python train.py --num_hidden_layers=9 --hidden_size=128 --n_experts=32 --experts_per_token=8 --d_expert=32 --d_shared_expert=0 --hidden_act="swiglu" --moe_layers=[1, 3, 5, 7] --router_score="sigmoid" --normalize_top_k=true --routed_scale=2.83 --balance_loss=0.0103 --balance_bias=false --router_logit_norm=2.0 --init_std_router=0.0121 --lr_router=0.000763 --vocab_size=16384 --norm="rmsnorm" --norm_eps=1e-06 --tie_word_embeddings=false --optimizer="muon" --learning_rate=0.00479 --beta1=0.9 --batch_tokens=[131072, 262144, 524288] --max_seq_len=256 --train_tokens=794300000 --max_steps=2897 --dataset="wikipedia_en"
Below are experts of layer 5 (counted from 0) of a mixture-of-experts language model. Rows are named router (the router's row for the expert), gate (a neuron's input weights, with its number), up (a neuron's input weights, with its number) and show model dimensions 0-127. Each number is 128 + 24 x the weight over its row's rms, rounded and kept within 0 to 255.
Before each expert's rows: "comes after" lists some tokens at least twice as common just before its tokens as in all text. This comes from a sample of Wikipedia text that the model never trained on. Tokens count by the router's weight.

# expert 24
comes after: "\n", " |", "|", " /", " September", " July"
router [161  99 121  97 147 119 141 126 147 137 119 111 126 121 126 149 155 149 137 139 131 101 154 116 137 124 151 134 118 127 156 100 143 119 126 128 126 146 159  95 121 153  87 111 122 162 105 147  78 113 130 145 106 116  99 152  96 135 144  83 128 155 141 103 111 133 122 100 115 150 109 163 136 153 125 166 140 123 121 133 130 128  77 113 118  93  96 158 147  98  69  90 135 100 113 116 107 127 133 131  50 114 132 156 123 113 133  69 169 127 113 132 111 201 119 181 138 145 126 105 158 130 146 119 131 178 103 134]
gate6 [133 169 180 103 143 149  74 142 117 137 117 124 137 114 144 111 126 140 131 110 189 139 132 111 136 136 102 135 116 126 175 119 136 122 122 153 141 139 146 120 143 151 123 127 147 146  74 133 148 114 143  96 129 143 150 149  92 108 129 103 123 126 101  80 122 104 112  98 136 146 155 153 121 116 116 102 130 150 136 174 156 141 132 134 170 134 110  82 136 110 114 154 167 123  73 163 137 132 100 105 109 100 160 136 118  84  89 126 135 200 163 142 129 141 152 115 146 116  92 128 144 101 108 151  90 165 143 104]
up6 [ 95 113 114 128 117 138 133 160 105  87  90 127 135 110 110 101  91  95 120 132 152  93 120 102 148 152  97 125 149  57 111 156 156 102 119 137 133 133 112 144 124 138  84 138  98 144 153 154 164 130 127 123  73 123 131 171 132 112 168 121 128 124 119 136 109 153 139 129 154 127 141 147 152 110 155  67 125 129 120 116 149 108 155 133 125 101 126 159 108  54 122 118 106 118 112  93 101 123 154 140 152 124  69 121 117 137 125 103  96 131 138 167 148 132  76 105 140 140 122 132 119  96 144  98  96 154 150 144]

# expert 18
comes after: " ", "1", "2", "9", " (", " was"
router [142 144 134 137 127 154 156 108 115 163 120 142  83 129 110 164 137 132 128 112 109 136 105 117 137 134  47 156 104 100 114 104  93 149  95 103 128 137 110 173  63  82 122 105 161 149 179 118 130 148 139 115 141 146 125 108 120 103 134 118 165 107 119 133 175 138 112 150 104 110 153 135 131 103  95 127 103 151 118 150 122 100 128 116 146 101 164 115 140 179 131 148 145 124 133 132 102 157 137 122 136 116 127 153 122 106 122 109  67 121  89 150 170 126 165  79 134 157 152 129 129 127 140 145 132 158  95 139]
gate3 [124 130 137 167 125 135 163 160 123 139 121 161 145 104 138 177 102 112 179 102 121 123  97 102  95 115  77 113 115 122 119 117 109 138  95  65 150 137 141 168 111 118 164  89 132 157 122 125 172 143 119 148 131 144 150  99 125 130 160  68 158 131 146 102 150 111 140  92 148 125 113 194 139 138  86 106 130 126 145 107 152  87 110 130 124 109 140  98 139 137  98 131 164 128 126 133 135 158 135 130 110 113  80  98 135 118 111 121 134 103 118 139 144 155 138  83 115 130 127 132 102 138 127 146 158 123 117  68]
up3 [108 139 121 152 130 154 125  88 140 123 117 124 126 146 141  97 135 171 102 147 105  87  91 134 145 114 138  95  99 134  75 119 117 136 120 162 159 136 144 122 173 128 131 120 164 109  84 117 149 112 119 131 139 167 138 104 170 109 146 131 131 126 133 105  61 144 169  84  98 170 135 130  99 130 126 174 130 119 129 158  77 144 122  90 113 112 149 145  72 111 137 114  84 110 187 118 134 151 126 156  95 131 125  89 166 109 123 141 137 119 110 103 138 138 126 143 107 124 144 157 149 100 151 133 143 139 110 112]

# expert 16
comes after: "\n", "-", "|", "'", " part", " University"
router [100 112 145 145 134 104 102 136 105 120 144 149 117 164  76 171 126 144 112 154 168 132 139 116 122 105 131 136 126 108 122 146 111 148 113  91 142 136 106 142 122 153  68 133 152 111 142 124 131 150 123  78  85 132 134 122 136 144 150 114  78 138 143 144 108 131 103 101 164 137  91 125 134 112 120 126 115 125 153 136  98  85 151 128 151 119 132 146 161  91 118 112  99 104  97  96  92 132 111 168 109  76 130  83 118 120  63 118 143 121 108 103 100 126  78 132 132 131 117 164 163 141 158 117 177 132 152  99]
gate0 [126  97 152  96 143  97 138 104 154 133 113 155 153 137 120 125 125 123 159 136 174 101  91 134 150 133  77 147  94 133 154  96 152 112 146 110 172 149 157  62  84 110 115 144 143 157 112  92 109 160 164 103  85 115 129 130 143 136 130 119 117 156 130 144 131 103 137 139 137 136 108 121 116 106 122 148 113 130 185 105 155 130 144 137  93 114  96 143 155 115 128 144 140  88 104 134 111 158 152 161 147 104 196 128 143 139  92 119 120 152 110 141 149 126 132 123 131 145 108 118 107 128 153 124 111 127 206 128]
up0 [152  97 153 153 105 139 137 145 113 130 159  62 101 101 145 144 147 162 155 111 147 123 131 121 156 108 133  87 170 142 140 171 134 107 148 114 148 117 122 145 140 107 140 101 120 169  98 142 108 115 107 106 140 130 127 105 140 117 175  92 140 100 159 124 166 146 124 175  66 143 121 126 127 134 164 125  89 102  77 123 136 125 152 136 106 110 152 135 104 118 154 133 157 136 168 131 163 147 148 137 174 125  92 144 118 136 151 114 102 129 124 165 134  96 101 124 153 129 156 110 141 148 110 129 180 118  83 141]

# expert 9
comes after: " ", "9", "|", "–", " In", "In"
router [127  90  95 141 135 143 148 131 137  91 133 113 130 115 149 126 130 167 126 137 173 131 109 128 136 143  95 122 141  90 112 119 120 149  56 148 126 123  88 102 110 138 142 169 102 147 125 180 123 153 130 154 147 123 136 145 151 124 133 154 150 157  98  99 118 138 132 186  97 122 150 137 120 145 145 114  82 123 149 136 118 118  94 126 180 121 118 109 138 157  68 104  90 138 132 110 132 172 134 125  80 144 125 173 126 148 128 116 127 106 153 147 123 185 113 134 143 154 133 144 146 127 129 150 154 167 172 167]
gate6 [110 124 111 107 115 144 156 146 143 143  90 150  88 112  90  95 140 149 125 117 146 131 126 106 142 129 142 121 148 130 141 165 143 156 134 137 163 115 110 123 109 115 132 104  77 158  73 167 143 118 151 119 143  88 115 124 115 158 151 128 110 157  92  83 153 132 129 159 111 161 121 154  61  99 117 108  98 112 116 129 117 138 151 113 166 142 140 162 171 130 109 113  96 121 118 127 106 152 123 151 146 112 162 189 138 156 166 118 129 165  90 160 147 191 135 152 142 117 135 140  95 115 145 143 118 118 137 133]
up6 [148 119 107 141 161 128 119 167 163 154 145 177 111 122 106 144 151 128 105 135  90 143 118 135 139 102  93  83 126 122 131 140 132 136 152 106 147 134 139 126 145 136 148 161 100 121 148 117 128 168 175 130 160 106 126 155 180 100 108  96 111 137  79 116 150 145 131 139 135 141 123  87 117 100 164 101  88 120 115 139 126 135 116 116 131 109 157 154 125 123 128 152 159 136 129 112 131 143 138 122 126 114 100 169 130 124 145 169 134  75  77 175  85 159 151 123 143 133 105 142  82 137  89  95  80 154 167 139]

# expert 25
comes after: " |", ".", ")", " =", " /", " =="
router [148 122 109 159 114 127  84 139 137 159 110 116 171 180  95 101 120 109 124 124 130  82 106  80 138 142 160 134 144 151 171 148 150 147 153  87 131 138 177 109 144 159 138 120 118 114 154 142 141 146 134 153 146 136 135 144 121  95 122 141 130 116 138  90 117 155 150  94 118 137 159 132 164 156 154 156 129 164 173 166 136 140 131 139 114 145 166 106  86 130 124 169 143 136 127 150 148 115 142 148 129 151 125 186 167 108 153 118 137 146 131 100 139 168 136 170 100 138 121  97 157 151 122 123 113 168 129 175]
gate3 [139 118 161 158 114 124  96 129 117 184 129 119 136 112 139  96 101 112 142 118 138  92 130 129 128 151 111  77 122 143 140 129 178  96 109  74 146 114 123 104 123 137 100 118 104 138 111 153  93 125 183 100 120 123  82 101  94 126 115 118 167 168 134 146  95 106 164 116  97 140 153 108 111 138 144 135 119 140 153 122 138 104 150 169 149 101  84 112 147 156 152 144 108 164 171 112  80 115 123 102 163 147  92 155 118 118 142 169 119 107 129 144 145 157 126 125 116 154 146  73 123 153 120 134 102 107 130 135]
up3 [125 141  83 142 111  98 119 138 129 128 109  89 150 154  83 169 105  20 135 107 132 129 146 126 137 129 112 124 132 103 119 140 117 169 111 154  99  91 137 121  78 108 125 152 175 133 152 149 162 106 135 135 123 145  92 124 127  97 133 176 128 142 117 109 148 128 148 123 138 128 129 144 101 156 119 127 126  88 140 142 141 139 112 106 147  99  84 105 131 136 115 168 102 142 125  99 149 134 126 151 157 129 159 110 126 127  79 133 139 125 136 150 123 106 104  68 121 129 165  96 120 100 138 143 132 101 128 168]

# expert 6
comes after: " ", "1", "2", "0", "9", "8"
router [114 118 142 160 121 136 141 116 102 130 162 116 116 101 132 128 154 113  93 119  60 141 134 132 140 134  85 152 114 129 116 120 125 132 106 126 119 136 127 160 123  65 100 126 193 116 127 143 115  94 170 122 121 108 127 126 161 136 130 126 128 115 134  93 166 136  79 102 158  99 109 127 131 105 106 101 100 151 141 106 140 126 132 145  97 162 162 110 147 155 196 177 121 140 144 120 136 144 148 119 109 155  79 129 151 158 131 123  61 119 136 151 151 173 132 101 129 143 142 136  94 107 133 126 121 101  90 118]
gate0 [ 93 141 141 173 111 118 130 137 127 140 106  96 131  97 132 145 172 120 124 134 124 147 168 143  98 130 108 160  89 109  94 103 117 142 106 146 122 138 145 142 121 146 129 150 134 195 141 141 127 131 141  67 118 121 159 137 107 142 159 151 128 130  98  74 176  95 121 164 139 144 115 142 131 135  97 132 139 138 131 171 106 153 165 123 105 120 153 142 133 166  66 148 101 114  95 149 150 135 135  91 143 106 116 132 118 130 154 146  83 126 101 114 151 128 134 132  95 133  88  54  98 134 136 145 125 137 112 113]
up0 [103 165 126 127 124 130 133 133 131 150 116 121 124 156 180 146  94 108 128 121 114 127 125 124 100 123 152 148 149 114 120 114  90  80 109 110 115 170 146  96  94 163 136 133 153 132 100 138  90 122 118 133 103 141 116 160  91 155 176 129 121 130 159 112 144 102 115 112 151 135 103 109 124 147 138 135 136 141 160 127  71 115 146 107 148 132 122 181 154 142 119 131 109  67 144 143 141  93 169 131 146 124 178 111 108 136 134  83 111 134 133 165 121  78  97  95 146  80 104 129 153 143 113 112  93  86 103  96]

# expert 14
comes after: " ", "1", "2", "0", "9", "–"
router [139 132 133 141 134 114 164  99 130 125 176 142 134  98 119 105 148 138 115 139  46 144 135  90  97 144 115 134 132 143 106 112 126 142 123 111 113 134 131 145 119  84 107 157 212 115 116 147 112 120 148 112 137 147 120 148 136 143 143 117 139 114 127  94 170 147 120 130 110 129 105 140 134 106  83 116  97 130 122 167 116 130  81 131 138 133 154 127 152 162 179 147 109 134 128 137 142 135 157 102 145 163  91 158 152 137 104 119  69 134 142 163 118 188 125  89 145 123 156 153 128 131 146 148 158 116  89 115]
gate6 [118 116 128 141 101 131 142 118  95 152 147 154 127 111 112 101 162 144  89 133 121 130 146 162 139 162  93  91 140 139 180 106 128 146 107 136 164 104 139 106  87  98 126 123 147 150 152  70 138 112 171 140 108  87 149 127 137 148 131 151 130  88 137 117 149 122 109 156 149 158  69 132  94 137 117 107 146 125 111 133 157 199 100 109 138 130 117  58 138 117 132  91 136 155 101 154 121 110 159 103 130 108 138 158 130 152 109 102 150 101 146 133 131 163 160 132  88 124 126 129 150 117 159 118 124 122 108 109]
up6 [108 130  79  84 147 150 136 135 116 111 140 159 122 125 133 159  98 154 210 123 110 145 132 142  86 115 142 171 119  66 106 144 124 136 138  44 143 132 129 112 120 116 139 119 104 155 125 144 137 109 167 132 106 125 127 115 122 134 111 166  91 131 107 129 134 116  91 108 119 100 129 141 151  96 156 125 137 180 122 118 149 140 106 125 124  76 152 127 138 148 127 162 124  70 109 173 113 183 106 136 166 104 141 104 128 127 136 121 109 135 129 158 141 126 136 139 139 154 107 143 110 131 104 115 149 140 118 143]

# expert 13
comes after: "\n", " of", "'", " to", " for", " on"
router [157 152 117 135 167 105  93  98 128 144 130 133 105 102 115 138 141 130 119 159 187 136 115 165 132 102 168 167 133 127  92 148 117 125 153 156 117 112 102 129 140 126 126 173 178 132 121 120 170 146 135 100 144 126 131 131 104  69 138 124  92 137 101 128 113 138  85 124 135  99  85 113 127 129  98 121  97 130 122 132 135 115 213 144 112 124 161 118 159 125 145 162 120 143  99 145 128  85 123 154 137 134 144 117 102 137 111 140 142 113 105 125  71  74 109 157 125 120 102 174 142 140 147 140 148 141 150 129]
gate3 [137 171 155 121 120 153 125 147 130 142 157  85  92 115 109 133 134  71 128 117 118 110 112 131 119 100 125 151 134 153 120 140 105  98 136  91 137 138 141 103 112 127 123  92 115 118 107  73 119 105 152 115 158 123  91  74 101  98 168 178 109 154 158  90  86 130 139 155 141 163 120 182 117 168  95 164 115  95 130 120 113 107 173 137 120 121 103 103 165 144 100 128 168 164 136 113 124 116 117 117 135 135 135 124 138 143 142 126 115 131 170 128 121 143 147 145  84 128 111 104 140 156 126 154 130 109 144  76]
up3 [ 96 100 116 138  80 174 118 130 168 122  57 122 121  89 145 146 105 179 128 143 131 119 122 150 138 153 153 102 105 119 147  77  95 107 139 136  69 108 139 149  85 151 148 127 173 162 107 119 112 160 155 139 122 119 154 143 114 123 136 117 133 161 116 119 135 130 122 152 120 128 104 142 126 123 147 165 142 127 119 175 177  98 113 141  94 101  93 131 122 148 131 128 126 149 111 113 160  96 121 127 166  99 107 137 125 149 136 157 123 143 159 139 126 156  99 147 120 149 115 134 100 172 116 141 135 140 146  69]